config.toml
n_layer = 12
d_model = 256
n_experts = 40
experts_per_token = 2
d_expert = 128
d_shared_expert = 0
activation = "squared_relu"
moe_layers = [0, 1, 2, 3, 4, 5, 6, 7, 8, 9, 10, 11]
router_score = "softmax"
normalize_top_k = false
routed_scale = 7.1
balance_loss = 0.00666
balance_bias = false
init_std_router = 0.00629
lr_router = 0.000325
vocab_size = 32000
norm = "rmsnorm"
norm_eps = 1e-07
tie_embeddings = "early"
optimizer = "adamw"
lr = 0.00149
beta1 = 0.95
beta2 = 0.99
batch_tokens = [32768, 65536, 98304]
seq_len = 1024
train_tokens = 272100000
steps = 4227
dataset = "wikipedia_en"
Below are experts of layer 2 (counted from 0) of a mixture-of-experts language model. Rows are named router (the router's row for the expert), up (a neuron's input weights, with its number) and show model dimensions 0-255. Each number is 500 + 25 x the weight over its row's rms, rounded and kept within 0 to 999. Numbers have three digits each.
After each expert's rows: a language model's description of what the expert responds to. This comes from a sample of Wikipedia text that the model never trained on.

# expert 17
router:487487482484503452495530509548487511519524517516502494495513491470498453505475493460476519533516513505502525515467487536505502516517494550481515482526493503472509519542533495500484523486532525484501455530463482491500454473478486512501521462475530488516524498478512516490456474527484530500458482471504489513506498503514530499475462536502498493501496460487503534497496502529482478472546498508468524516500496443522477526514506473473472472519480485507531517535516528483463508489498487495505502463467466509490538541469550534455435504493484467531458532471525488541489480505469487505528537475524512519495514503517541467492460540452507468469492483513502455497509545489478526453507492533481540529500526484508497468515498500490457450440541492480486490529458475536518541538469536
up0:500526493483488494469453528481521504515491493491455532491448516496479491489481484457558536533475467479495478499455514495494442518518511507474519471528489524441526494476512499502523506519538515488509519499494502501461500502490496522530537494406510535459503525496517543476523511506486483481515521507515456454497497511506494521521491490485499509475516534516474482519531552475517506473517476539506471428469490536519503511533469536498493472539472461520489508493515529538472477514548464491458483498492476452522484525523495484486487494456506506530489520482491511532464518483503476494517496466501488489497553513512527514506500496467479488482519512515531491513496528494515508468492481515512520471468552476446514500535530496561490487559510503518480450494495509548479504512512534
up1:514507519502487492467486517479466517492506502521506499536516479460482481505443506512454501492469463516507459482470530525522553544511475485502522513496480475537522475485517482491474477464486492521488514494517456519487538501509477574516418524523508517513475478472486507528483480502518522510513509518462504506515542494531498454498430492454524560488549455479553503564507511466527489488500457478494494439528508475494478490510492490539489481513498464549519454478536506509455476450511527521508503493461504478507519501532468521486503498484471492485481479502456482473538485512483508519511519501493537508486511488490507487483473493505488546505526482510489488515449478468501493494528509483486492541513485508508500510525499473467503482498471555513472543486488526512530478481508534
up2:482496480515497488487525525495491491512504479529454486507526514457495542492487480495466492503520505493511493537518488492469517506517540513510502470493492529488495447483514527523473501538489516509524520465489505494518513495515487486482538483448536443530519532492549480485500520487498491472553463489514527523509492525455487469531519502478491480524518525516517534532488532500502508558494523441524474473479512447552531482515461535517486500483533535501508476504508479482489518522528473538531495483533496534422520518526508511522465455504515482544489484476501520482481479483503446524507461499469488497483449511549466486469487514504499557526508480531495503485503527492518498520520546490558480481488495493472516477532506495491578467511543500524486490499503494493440505515508467
up3:462513477490502471494483441535505453507493515450534500538497489526488517557458502449489451481471505513505520485484449546545496486506523497492498517508485475470519525521477483457489468472518511478517472525523520468497467495483527506500516454471445512499508479528491485512506512508516558505434468505464527522485526481488532498434486516548482479495521487495512477486493507521523491486477473532444534531466465468483521504498489507516457494484527470505510528501470505495453527513490505533485487507468519460498521537472516517488460492497492497412476495493517465516510500494459526512529479525503476508518506493493485491499494498524554483474504512570496525538497502505509500484510476509556502494522497505519519487496510495484465513485488506518496571514489514482509464505505467
up4:532480495498509480517431506484516503462476494518474545477515497526494520512557529520542432536513493495502478483513468481500491478463553507482484514498513495485495527523419503502505506468506492483477497500481510504505524522491506482467495482538525477491513505495477526529510532537500513522512471518526418493527479489519477502508480454517520486517469532493513500498462472524456521521508508510478484480513459552475477465518563493516479525537553487467476473484484524503496519517471481522491502484504526521475482439533503491479475499476503489463503483518492506527482487555492481499516498532497525507498528510496481456500479506493483524497450498491482513542507508499520480517511439460530474499540497510469506509520563447555527509478483546495511489468503481507499484500486453
up5:516512487506497464508498534476517487501491509519523522478498479497525487471504468511473540447480507540552511477444511496498519517485529482533521447543485509478500484505534464492483500489521453508504473447514496519495522501518485514489522505540512515468513519521580501463523520491555472525516498504496539521492548494542523495480515506468510534502495492504504508498498480487529507455502541519507492511428514473515463522484492502552560531518474500491495500522542482550548535500491541530510471532486513570540499471534503534477484487508476492465495480457505494525470505490503470493480531531492504484508519494550521495498499461510487526532477470528506513480513514529495551453527502477483472486481454531478459473475501473529522500504502496527509502467507493485468539510505491
up6:542474487534486517551518536447517494455472494519490578465493469491518528492501507512491502495499502477481522490491518506498547555450482484519494478503541535500470534486511502451504498511508471506491480531511497492507522509507457509534476488470472527538509463480485484538476528499469461507529499495521456484478512519462492519534519514511536524548535513483476515515490470501497473479495448497501509514501491555431523479529462507516501495544467479460451487482490525523498511512464468440507484496482515489496493409539512491519482487505510509487500522532480505535501506509506500493485482502507528493490549474529485480497517524506524523496502544504447519507482508503505445491512531506489536532512469502523481489472460487502502484502469462509470508510464490500482511524508560
up7:525505487511495501502482508528447504512496509472498492484510489477459514513472455438509494540465499502471506481479497504530485481530542458533455467516479486477516489468475501477462475522474531505472477494552558495542475474491514507575522490513494531465474502471501508516525505477497465503507500509515536472464541516488535457538493526482508505493511474474505512556476478500520456487484496492492467476516512476519515446517485508483453515505507495501480502481519466482492500479478505479513487480509481539472483525492474518477497513510507505489507491495525504499493511556520467546511495512531510513479456463522558460544507459490492444445531487478547523523535519516501505507502457419515487461534517459519510506493520493477494508536467503513535465500505522518492529517514502
Description: Partitive of, list commas

# expert 28
router:570489567530444519465492583474475514514504505509509486462520467425486533485483547474509514516483494500462535497563492500532516497494494508494488508487511511489507456496510513497470494521438535499490521486518521492480492476504468503469527489481508471487503522498509490516525485504476468478495497487490488510493458525528583505481472474492526467484536467508524516468485480468532511509539500505501506478488501511495490536464483501478476470470499467536504498503530478470466469538480505499520480515487456522483487523504514477499511504484510473492533476507502494463504546501507553458500543549491514482495527474548486466519490472531480476499474480505485519472482473485521486523489471491519466520486495511474505491532474467475528493545532552499543461479500517499533490485519490
up0:487499486494506501500499485539535500465537545506501517474457479496493543510492453471509522483501475490456494531485457489504496516485525522481504519489481497492538481504552501557513513555527487468492492540497498541509482542483502525526525530458478522504503484502475520495464482502553474475502521523514502512510534496499534456529528467468477507490484507502478488502499521541510498498519510505515492513510469479534519471506491495490434477451540502552442484578493519525529518465466508527480535482478476498518480486482466504487499490459468518502524523500509480551523535475481501535480519502473455473483469464458520469478541501487519476516513521555547491555510537490482522476444481495523502499507506489510501513524542469494481474517541492504516491507502514515552509501476506
up1:505501445501504446501521523439480465495449495489505487514503489552526466471524465521499494475503485507493497460461483492529504506483512533495508525526510417493485514531438489512472488545501505452468477512519513432501459499478477468473488470517570522511509483503494502475526505498490512517527518530532489515504484543488461476544495499499515497540504515520501512468480525489501524518469465501492489504539492526499486516474518485517486481505493480466458429507512520484563475522479541464499493522499473536498479501503549510466477515522504544525488508518524507527454492519499487498474523461505525498498455498488487478491469495483498473436515492491499524515545501504508493495511475538536512513526457522477501490510493525525474511511508491472511485471447481509488466464527518
up2:510487487461515498503507486497501520510494467493515563539505522485521508462496481540535516542553525488462514495515481487498514466520492477531540526488459487515503473490490480509490456490490525521521532519497497525502477523437490508487438513554522510507485482488505510527502467556473513482490451466506507499485521452488510490477506520525490451496452452475482517486558549513473509479507484496510510499514496473494537507522528524486510517483493511473480493540527488487438493501491513572458499486492459490494528472479522467483492454513523446470479499467469512494480494534485545486494493473538512526494473464489516450491491496508487498533498547454477522530487535485476503485474507558522496522548503519509516504509478537478525466506510511518509506491502469502547494476472532
up3:515511479476531479500490496529518491484488507562512488536515508497489523481524502458508503498500486496488573531497552498492469492477446449477510496508487501512520499489459495501503517520468494548497456471530523488563514537506496500483477546537475512516511474479514502471452515507509481505492469508536486466455501467525473503459490471509512515499482496500465433525525517524512494490477460545484506515483512496506484495509529441525461503537529493479491517498515500520510500529451517494450481485475473504507478464495533517466442486496483541497508515508520481477482462506525465503439465520501559464475480496523513481462499512508487532484478544522494512508481536520488548529484512553476526495492510486456499494494475482534481493452457532519510528504496512514484501541533509
up4:475468495480464487464508518498465511476526440468522544504509476505479498467509534464467527520525483479488483484498504491489486488467537535491517475534501509501497524513489512543505475480522501501491475491515476514486469490472472513499445472509468525478527530517518528494493508525532527499469475449500525524530513458520532501479495500493495511529499495536505479473529471540506493497484464482499520497419506473526448529496519523510500458461496449511480534544503489513476533533483536491506483486493542527492484486532480498486495506487520483480519545502489553527449520489529509516448500455484485495497541492543500475432505521513567475485514519482514509532479533500489490478487514524493536494535500511462526496498512499442500516547478455525513525532483456521492519496466520
up5:537513490505517462498460514473490495494506465489474499527486483485513541493514518552517487542507484496518508545522491493505490513533467488482477505499467502470499467519470514525504540535526475515536547467514522474532537494529506479503498486498526498496498525490539496523473499503497537518515530518495486541505509515470536490553478499499480543507524516545462520472520500534528500477501515528424520503543488509501487488493461489475505499474543468496493489438526465502474483487579482478511488458495473514520524491506497483485475542484469543521488511558491473551467529495484518515469510529510508490497558483515488515465473458426466494532448483494512518510508518490496522522499489480449494512499485471500484493501459488528558521473482494531492515492481481498510530505549523
up6:482529470504554500528525494476521464452510480420484454530503483492466485523470481464514542493472463456485512497503545488501544494505479529518490483512498467511513531520495472557472508518477490486509498534492525539504504530505521521549509470505511546476495469508541536462510525460484530506493520503488519503533497482456508527464508526497502512520467495478478530480524514485483487499521539482521500494516533512519497531496471519513495514491559506487490494480467535460520534542522536508529484466485527494506495504507486516477486530501520500501460479531468531523461480525493522500496529492464499480542478507496452479480495446479501524507515510458473469518505516546428509508512499514483497534479507508535506443508492488519452479473517488522508430491488478503538499514497468
up7:514504486454523491511479467501472534511486485494473480491505536514516475554502493509498483527518507506537500476553514521481516506537517510529477474502510490474485482501479514516502465528502502489505464486527448474530536495482557552483514463502521509521468475511490537493526502494461472490527538502461521455504505513502526448516467481516462501507483469470526535524492497536496554508508503515528489509539477548544524503456507547489519498488487503520484485439490506520492535499505536483507482500506471498483521526553496490522500458496508536513523454524461475510454485511530504549504506490498496477514510500523496512498504557478459546544497473491501478539480576477515492464513488516528514526548506503536507477497565459511536495506473501494474503506510569506497505483515503
Description: Score table cells

# expert 12
router:541492567504441519495446572483484522509522470535523517470502450422515491519509518486467480486488515482480534492549492514509512505497534500497543513488517522486488488520531459476468471461512530477545517496507506513518505511483470507487528466476480510474521472508506520464497494481489456454492460533489476480508482508505534496527544508516501522519516543482503494500490509450526526534512522497507487490499522513487487516455562518517473484501535513476509499464471549504523483495484484461549508525537508496512475485537433512530510531488538502500531500517514522531502526524485493508537533476502532502504507455499511463473495516538473516449504504486483511472525456532500497515480468475512499480468499523493499504510483479534507499544491473523476520534478520470518505527538509
up0:482503473488533507502526504501465477529523494479485536464504498506498471504560559473518509536505511506473526531518528463470451489524535495509527504497526449561491472536512512546463480526558498521494541501486449471540518494513543506517494504531491518450514473474474506501475446486475524517478472484461489538531552476494499507520470532476476530528503508471488516504490527499496487532539480504517536511507542520531529524502476481508490492503532516476479489514483482520531485514502549540474494536498506464493518495481505528509482469504537482499533469488481471494513485491508469479509458491525513521533472507446478508435504510500488525508522460499500473514485523518492504471506491477551471474493495492481509526520501511419508492507518481523470516482513505522523551462478519
up1:508549456495504464490485520527501516473478524466492449467527485459492471536478488483487470463503506507471508490485493477501466513469547480497491459486471461456535495492442495483504517462531503480469512507467524504553472514461498479527485481512510521510527489496534494461519553507498448491468479534488533459463495492499503505483515471511483499538490509482464530488472514515493528492523551514489494485511509446490551507473489539490536487498507477476505537477516508522519547498555451525525506507540477562515495484516484490505453447519503469463459480541492511498501512509475448502506471508462487512485457489486529491550468510515509487489472520503441467489508508506498471490505500521460496535518507486481509501504491511503482521493543462503534530501479503470490501527511545
up2:492505522519508531518550525500471491492452463494493482538489482500539506491486518449472496527509482482516511481533476559488511496464506517501507454486540469469511522500520475575476459515499478513524439536529465520471471496535520518512476486513519518511512463536525479505502487462502495508450533514504480489478508497511501504479490493502483530519479505511525543454480493486462530502515528474493509513497484440542466517513506507459515509480510475483517481500517511465485528518518506461484536509482507516438491502487499444528473509526472492483499469494491491460460444506468540503528507492513503470501467446516502531476545519536463475464435498498485485513482537512526467518504524513499511498536483529499508507523529475523518504519476461509484547477459517518458488487491524
up3:478499484441513476476530514490501466506524447491523475524526492524476491465498486541494502520502501540541468513491454528524480459547540506492531512458539494488491509509505502516532545519474506533496522484517521499504521509498519471503503477483508452461483519513483455494551519527538500505489452516545506494523468501476482509546479454483505513524477506445532492526507526512500524527522488464523533481515545485520523483463496490476521502493481543493478470461473532521508507480551486509493481528507502493479545462437481452484509491459515534499464525476504508503489500517513535483489577493519464495508461459479490491503502538510488504495515475553548530497471528516508450528488524523563486520464492495486489521523518501502491500500494528480489502511522523484494476518534480
up4:500560484444507486481516468519496444473517530504490465488475539492485461548461480511456529504484488530479506488502526487477476497511489502491489481498525513467495500514507548530493482527492509536459486523532469507485528504523539502500461557521480474485456519518495502509496494531487543506501506505506471501511508498520490476533516512533485516498486508483515509467524496465500526489511474478520513474443508553515479505509490496536498486485470505545427509490503487532513521545519529556474475533496492505491512509512500564509505518483525473466510520550496469490539477465476504494516500472464527475542530461460432527471527520448542536502507489512505528490477449516515534532547516507479538531498482495513498468508516509494504493497507563498519478482497517517512503530517481
up5:528501485432489510509532475521513458550500468490499523530530492512505480500517470512508541484559503477484496453483491538500472475473512520533499541501495467508513522539503484511516485503475526463512487500526527458552486485439514540540452493485476525510478478487491514539472519551491461506477528525466481491503489504477483454483544501513523544535457543506512511476543472479510469498492533486496482499508526459494456520490505517496522466459478493489531493469493542472507519503463521514516482522492487488463515493455498514466507466497509474481512520497497484520455452473527530493461483507496468484486514476527466518500500463530463516494496528499482474529472509483521506513509483540505463482437486470482459460490514500496446478504517447520472514482476499497509521480491479
up6:524489510499536516502492479465494494483498510487512502487514512495536519524464462523522490515503480505476481535487564517464496504511504500495507482500484494517518525477497518503449473515490528475523517545514498517510545527537555486481503522492482514513447493479485523526480502511506517505483470485502457494502469466478468492529435470509513538537492501490537505480506491528509486490516494498545499536545499553471524482511512531465493516473483502536496531482509534509457469504516488459529420507510526518473513463489509512498476481499478516515484503517484463460499531519486439523524517511472449456492469499470468464485545534493496543529546553504477501533456459516511505538491466510506493530490506504541514502466523453482490553484486509535532510507498554512525539485521500
up7:516503527462492475478509481500481516538507473502501536539513534503458515456509492502510469505463481462474508505503528516495495453521489486503470505478487500517513482482496548525496491504462462435503503485498541490539497532503503458497509509477513490518508530503542513543499517496490523520451443514468482487504504519481502485504443539496477479482525520458554500474506521499463502494548482478475514532560508512487491498480497515451530513489478433524471526501494534502511497497512476488478450530503516538433472522501517467519509505521506488490573464499499487485497486509536554473487536537504524479481474510514495484553497490489494518480466510508509488552459521486513506545491537562509472547485506470517520453537496493515527504500487478504495504492535513536529489490509513
Description: Causal and action verbs

# expert 10
router:597501593565454528535462596477476515547484523498525505456504472428530540516497498499506504516503534458523526486581467497529485477483500496497503470503505538470501511486505507500461488466481532529498509495467504477481477476477479481473506526469470520474472534504496497496518495505505490515490482477478475510472468523537553477544515504524481499486547490508496530519497499494488498527526509518538482471463457516479523513475516541498477486490507481498530523473498506476515466529462529528506484495513518502461475524527464495516508515500493513504535483501502500495529508508513509508497547557481504520505510501483472474490506492503482492465506495485484507475502499538524477519511486464558483507490496482505524521531513483463502515508498505493487515488522505512493478495499478
up0:538554483495476502516519515500529482501467483503515520488499489502489512462503510497493460505498478502455468463501523493549535425529478516489517493497475480532481498485492520543527488530465461522512468509492506518535493557519454513518504512491479523469506492523507449475540516494497493508501521510505504486478519534479498503515470511535473558469467502490515458473453521504548493487475527530501514499501475475508519551453484486459469508499493509489492466523508515488521494467480518556490514513513472530501500512547511486455506492529469491500512543505522497513436507528500496521522486495468500485501503507457426543494475476519500493505505518486497459524537491477514481478527542474512526511456449472517489445480505532485507479570476473522489558479510513488484514512521484
up1:534500475486519460538483508514494518510490445493483500495488515491522505515511526487510503480508497504479517512501485479530452501522483498503516511497456445528516532473538504506493527520510517499528481526495498479484488503482543487475508472484513477513538546533512543499530518474480516524529528497508543551501566525432518476512542486504490500509484506526498527468525484536492488501480509531495491467449495503523549491508496524520531512491549486525487481505480512515529486481515479504448528497536460538445552525482493444492473495488516509486498495446489545487446532521527552460460505515497482518499491476542497500479449489443509486521492484513455469496504498489562495506536470510539486523487470515532496515528482503487499491503466494508454501462547492504488499524523538
up2:482562480498495532510512518490501464507509471533478520488518492487448472518503473503510496507480479491516450540518500490502536480520462470501454546482480505499536547507467498491476479481529476501448491496459526477520560556508520465484475460535495502474481532528540469500522490502521519525533479492498513508483494505511487507502506492496477514541489520484520485530454463542490510526439480520511505491437503497512484503520520486472507525539494521522560471501516540470505495468532500536526474506459524496500516503503520502466506513511479508490551513581508500440489494490501471491470475517466482498497510468572479549475479505498466482505513505446489487489500489487482499506493533518505472475492495499514496474503477505501447499547469490530510525501477512494456557499505508
up3:497454466501507500492483457509517493514520530544500491517466541524519538485551503471486481514490503479526528515490504515490535483504497497514538509546442508475483486458475527527480504486478510539474473525482464492517481532482563519538473478484519489491509532490463509514489451493521445488484542475504479520511509488429487504513491507461488530546490544469497453521540519485488486411500474526448508542497515541540488513469493526509521512502486497471522482515488510518480534499497503508472458511517487472514472452503497503531442449507535473522462518483494487500472501531495514490518510465505499490466496541488489493471483484498515505514496498523540489544527518537537541508493520531485491447494515479502496512499488504487511511524507498524513508558503478510494543494492540
up4:501526484527499531526518483479490478549515515500510531495482516490559499546553515480524462478500494489472458475472463480507512496497521516509543477500474515479490502474541499505540462465518557466544527442490501519496531496518543467542477473490452482523461483483488543547511481497475477512502499498483496471495516516497503501480502493526516508494469506459465488538490484509507461520491463513491490483471530508529469490502467525459516490485455443486466503478498491524477513501518506517505527531452493519486500496493481436482490461476476476522500464539518537495539496514499478488477469507556440463540493539487514473529493506541515523530533533497481504517486473483502536480495518549514476539494487510513491465525477502485496533509502455506472476472519499538516537478495516
up5:458476459501536479522530492491505478521456518477485518514478484517459490486484498539503513518490532547496454492536493499505487473497420471517493506512525522487486487548475492561509487509510486475453550569485510446522513510547508524508489512486474497525503525472515511488468521510487477447483502503541514482484472494502490489536536488543493476486495468481487483435485474508498497519511551495484510546485477506501538458507520502463483468476530535512488494483522470494471539487462484454537468519505512504489467454516481533472466492505510519502522506509484502529482472502514494511513547511492485508525491484477480534464515500432510483509504496520496479503483519528445456521497514489482510532520513478456534506522511490504487492479482484539452496514472494553509537510472523
up6:530494485513504490521482496521505478539498559452481511470521452496462546496523462513515466516475491497491523479492475529508454457503469512471562489506508504493479511487492472511467491554456526467539493465509473513522505527487487506528507507492545514517511492472538497535513480504481481500522501529489474499417457487494531463549507480475483470522501495477477461522485521532530485501504497493482498491514452518490524502499513514496472512518538473478417478549524505468536484535488492459485494489516524486494493501484525455491498465517491483536493518525494487469481471495509497489482516544501516510466473518526467517501516493536506496507508485534486512571464549502503511530495487498450508543524515470487484498521533491470507489495524519533476467486499561526497544471496506
up7:533485493470486493472528527512495472549511510469515541524476514496513521521513502466515532524502477500496522510499503498498504494522498481547549499549516455479537467492497522523481463550493478486507512469457522513498589524479496508491507482510499525537529481503532510465478500489486499462515477471499503502477474479536468507537474467458516509527510473477522505508495509444503520506531477491510480471489483498515551491454449517478496495482509489497469504517468536481471558464528499481513446495498537546504498450488451510518500477472492506471452539502532499517500500516522471548511527548538489451513470474481503520464522516468496496501475509484473482527468517494503546512482512519476512530532460510540506517492505495499482459451505499488497501502555528524515490467522539
Description: Adjectives and adverbs

# expert 6
router:476514439420493448548496482480500508522504511481489483519515531491502471511505538517526480516482498523527508524485537546545465534525495510521495473523482480498459562530515515502491525544527489475525478511464477520511482474509525482493497482491551545481495526514545512493484484520510514486507478515561476479487523483502490495467478507495483520531439540500477550491510523503509524457546541506507520511506490551511521495513530510535520462526499481496534473520491498471496518485531474486479554542501503539509508508507508513467494450494444469505487532503493521509461499496491498461517495491529492523533485502486480507491530508478470505526467525551528465503524499517459534464518496499452523514506516531508472480483530526532509469472459507476481499478475507527520480528501530
up0:481483507491493511520491530490492523502515500510481484502486472520512514491457513484531524461531488455492491489494507441489497475514447509513486496504484526533500524465513526485490472471502487545503496497502473507499480504497512476434474533457472503517461549535469487524523442476512530528502540538494528483503479469534506464453520538484509514525524523483496507495514456533492482494510514537522541508500496513458469524496522445471513471458467496469516493518498483496430509510469526456538509540498540491522475494501468493473467453504505499469491492467536488482484501470533491487459553528478466492501509490481509463491509509490468460457521493520488532486522469508493538476467542478503487464488534573465467551487529510492523513480477508531496497491501501492505497510542528
up1:518445460497523479523509489526469498456550517475518515474523535565497498533542482527457526500507488516490499532506489479497521498488515487496491519482495473510492513476509458527466496504495511491571500476527509538534469510490481476478523540504531489538504466515454446483532535504533472480461502494513534543512536521468480509504488509475470514555487479481507494480524505523477488549494556563509508501482496472482483487523526474492508488470528478479543485539524455487501474483487488508486495523509529476478498463485517504493514501506460515438474500482535522520502524490505475468500491522458527507544526457448506492518511474458494509521521447495481492511505520462503493467520511489508512470504465534490485477473470482478526510528507543502490511493478516490531467468445513
up2:510511506494488472500517512532499497461506494509506506496474478520515516468507505514508500513465488544538495494458537509506551495500524461514516468498484537508470473515501446518484519520494471506520471480448486482508489487507483539505519467549513511463508495440497463492519467472517486524480509521535508452457494509492490500503442461455504487531511455530498495467507492502524518519518483529507513510493476489438521528487505451469493557487487503517507508523518522478530476503514489505514514545506502455510503487513539496510540489510423502474506470480537479515465499450476500532521494467482485478475500462444515550513487518503490529529525495488468534521458522499466518488523505526502485468506486504514450441457477452520491446521562495494477527504492529481518520504489512
up3:475552502502487515551567536508445506502517511476481520485532522537547483495564492515482501519480481488481475569462458499503542536487488482512516539491486492502529505520484517521464537493493473536458502521512508538527535494507511503522519526496499486462501478457497479492485485513506477484486508483506470547493545524495482473485481497443507463522529568472519474488519527500502502541500514521497518491500501462499510504525462454493466536490502507492513500503476450494490460537518485488466519551480508509489504519496504512527496508501502527492520475471535539550487492479468530480505473465509473504517512533460491502543488497459513484510501504532495519506506482486518445460519529503506552516513450462499468509505537537460482457504533493498467505474508496477481485512474472
up4:493428516486525539533479502481484480480532493455543492471536466489534504502465473517528457526460497472519514495495500489495519501496495503536505478569526500473507514522462541467511542462513486524424476504515484537479514507511483527463496491512544538505514547495486533511491520491482523531514516502556522474538518509520505472507473493479509502490505505515502505512470482485486509483491483474546476506499460553504492534508526487478520510521503456527519504427504514503505472533499507496505471486458480508512499526567476465473513496481472515470533491544459480503445544485480534533508543482519534507489511508478514504524508465520532512514538488481535524522482486529517490489474500477542506490547498496471485480536486487530510518493497478472540478486474509516483476499520465
up5:489481496537477504459510486487492492482547509479432508496514489479466467512511496534493500508529489527466441528472517507529479496480525508510470509480467460496488487471482516510511492514457526490485531506495495503515493492492516493497495498479468475497443495502526507520523446510492501487447498498489559487504481504518510479522473477527518468489498451430485527541455491558461519503478437489507509503506501540496480450492515477491522489487498485499506487510478536460465513532477460515521520528469462482512488488473551459481525488519527484444502528483486469465542494493491493484503521518535471486492516457475515511506511504488505527509474487519470518529501458453495528491495523514521484526525516524562537482475524488514477487532475489491488485516517524455495427461459517
up6:525496495524473482505504508537521471519516499525503548496511510521476519518565501501474518474465466471520515542454492516514497523503465551515496482533474487475531532508490545475455479473488519501438515453533526513461533505503500504506492505515500429525542513475488473548485481507486507490505495505492486517482500469453461499517461525452497464465548524505498458530479522504495463525529479538466475499500473496532537507514473508522491458513504493548470471485505507517500464499508506485473496504449493489573470499492493506507475501492491494504506506450477494501509462557512526478483484518500492568533478517489510482496512497489532508455519518557523526501500508499505437523461507572525460507527469489514519474478500502507499504504513502513479523501516481496498494473502489
up7:504476505488506562488505522500449522546472485486522488504518431501514537555471498487512521477486500507526527455519507522518496465455516466503528521528486487480527513502467469534527487537480475508453503511542506475470479490516484555511481530505520487548515510538481505522493504534524547450523481513488570556497509513490482518471503468465469512507524516524488465482528482489469536483486521503497469499451509491458484519479505528494443507498488484541486511514505481467496505489528507474480530455471532514470517495487512516477525487461505498513464495493448530525461480511496530520493496468499487530493489540500481520484522541511511494467518476473494536518503493518520528516462517446516517484480534503527495512517492518503484469475435475489485500474514562475492482508484484
Description: Prepositions before phrases

# expert 32
router:535454561541465496525465540461491554502535523526507469499487511457513508535508483527495521459548529520479514520513505482465531503508550533479484478516505506461556473483517527486525533456479481446475489487538515475502492461466550522481493529516483483488490498473472537500492499536505491538514468491472488511476461508520514429522488502528517513538508525479492492489514466516535510482499463512484495496530494483536524494517451534481479527486485486523515493513476528507519462480476476522491499514529548488496470493510487484491504501524542515512529480512514528528467481492510584507490479522497494461473483522527475437502512497503521457491500506498486535505508493530492453498458469462482474472483528514498521521519508522475478512503489523495508485557500486494495505503479467
up0:495509514494530479502532491542488463548485493494524511554478516514483481498504493527475525468519481529521475476524488483519508503483485492504546489450449498503473499506512503539500514522506502507503529484491512529556506519493522482458506437502482494504508491497503492469513440491502490499514508532503499540501496519478537455497539500481507500558484518500533486483503581482510519485521475458511532479518501497503525502535542525511527486482489478512503509495476550483494532498497467491481555514426484542509522439455566476516509507484508514517525497507512504511504514583507535461476514499452511555478528489509470481511494490468502498491521489493481505514526530496530508487499563540491550530512479520487472490469522519481549506461518531518471518492472501489501507484484507
up1:517509486490484486516489468520442466536528530480485538529523524476487503499499514499500427500499487543461545513497467500469492526497468457505498528484509490495520478512517500505514490515477485501500472507497516506506449520551505548503503499537466486520503498521546484490522550490490468551483521502452482468505464505560544473503448462492502507510492496477500494520532482492479504510517524542443510523519487520502505521430477506526514523489499490513526519523474485542532487508476484491538530492513525535461517531529437487520503459493491504502509474515461483465555519484531491460551523526455479485512505483492531510487514483521471524521510515556530507498532499473475532479513525466494459530532488494523493492491513477488466511485478489520463468510525497530490483452517513
up2:517484482442491454526489458543528503472518503460511474501484446503527521551491525503478532485462509529484580499487545538538481491475515464483494506510471535515506491512476498514531507490493504449483508487511447497502514498489496489495497513508496481489493519505477502501521526517546505504464492542481567556501529456464500501506496508509527520473504535482487528452504519516515455461480501557496511540517532500497497542511495494465484521498519468530468521459496496505516489501444476471483513516506528460518521476498483478471499495495492514534491501509416508493489462515525502467480484508498482480517468512499466496490499481451517477522508479513512495564500549486522483518482494459501546511500482496541513482531538510493517479466451513490511490514516477547526521492493476
up3:508487512507523500503498495532464509466522481516502526477482551522471513550457501528449503479478475491458464537543498547531465528493495550503495512465540483514503531502533500506489524507570521501505515489522503538511475473526467484542484496504495502520532491512531504502547514485529498511507501499571457542478518470514473464553489459472516514564500504470477547481527479523468499511495514492446466512529479489511499453520515507492500485517515505494485540529500466528492458480564486521457541498498485495486543468510490503511509465495493485494504510523510490503497536483485536550496491475511505467515501470511491491494496503505523516515494487501470518485512540507504435493503540494476458486514524496504513504498514507474517538533543468536465483526508500479494498449525546
up4:480499486459511509474434480451513510498484491543493502514476485489528540466507477515502482507492522515507535487497511486550511513510510501509523512499466484470525508551524553492521488489534480510495536492454480465531518493487501501482491505521500526485479499504521499497512505517510518460499482493473512483495463497504511472490492518459518485533492535495503493480472510484534549518538510519530479480484480476488495473424537504577518519514485480486493497467508502550539508519550480488516494509512438503492532482539521461523497522481516487537511457527481528505490507512518534508495499487552435480498450502539525502464494501532512489534457519466462504491446514524472509500529562510503503514500524503533474497516497514520510452465540486508495508505498464449498578476508485
up5:506553483501475489527516524480535498481497479504500530501474515541475513474505515466465525514506490501495512485479502492495486471483507523509543518490469482492548513489496519496566502473527526507500542524510511507520554486480538512468511485504506521509509532475533494478498492501562478538509536513523468455519502476541525466514458458544487500500495464504511492492468532475486484514509514504499528512479519466518468467511494451545497495548502488466457505473480514498514495471500534524520540504498490527506486523448490517512456461483504535457514506461482512491525542532537497534549487482484497541497507509467520494525528448491463510479434526476455483485507544505517519484485510559531462494511500498475520497478546548462446503507548493498518485461523499486522501498504494
up6:480547479481507507464492512456480511511540516517490490493484496510497490500522493486499492474506482493518532499488485476527505499521452514515479525477450549488506498513504502517477540528538508476528513482516548526512526509451519510524455495503449470510518509543507472516453465500528476490467521488499464521496495478487453473480463447489501484508502506506484485482524485512496482486484553444468453485509496525527456505499501455502524498484520443533458505539495492522501481462494566508461479513452505463513474571522485483503508514485469510519527468477483520539501503510504548512524465533485486477484489500508502482499530487505516518504449600543478505500499507467522532516521493506521522452481536509454520483495485514477464470525490477507470522511512510475481499501489503
up7:537460493509500447520500472517524489477455516534479468527488507571504489507516514518504496494493497481500519537491538563522519486517480509522473456502433469518498534480449497557493490504440497503484494479484485488509528489506518501496448475504491488507500532497497534519465509526474494489485462516523536512500495504458450533443530505536515513483487506488476490510510483551502478489498502517518518535527510481506493476494528523492494522490525500481475491460539516509512482502517488519475497460519513486523455505430491470491473516471527546504503499519512514513490483500506481484503512521487515531564441540475500486520483519495516473530554503535534514534518489474513498484442493509499490503521506487535515510432538492476484470475454503503446501490531475486471526486467522
Description: Definite article and possessives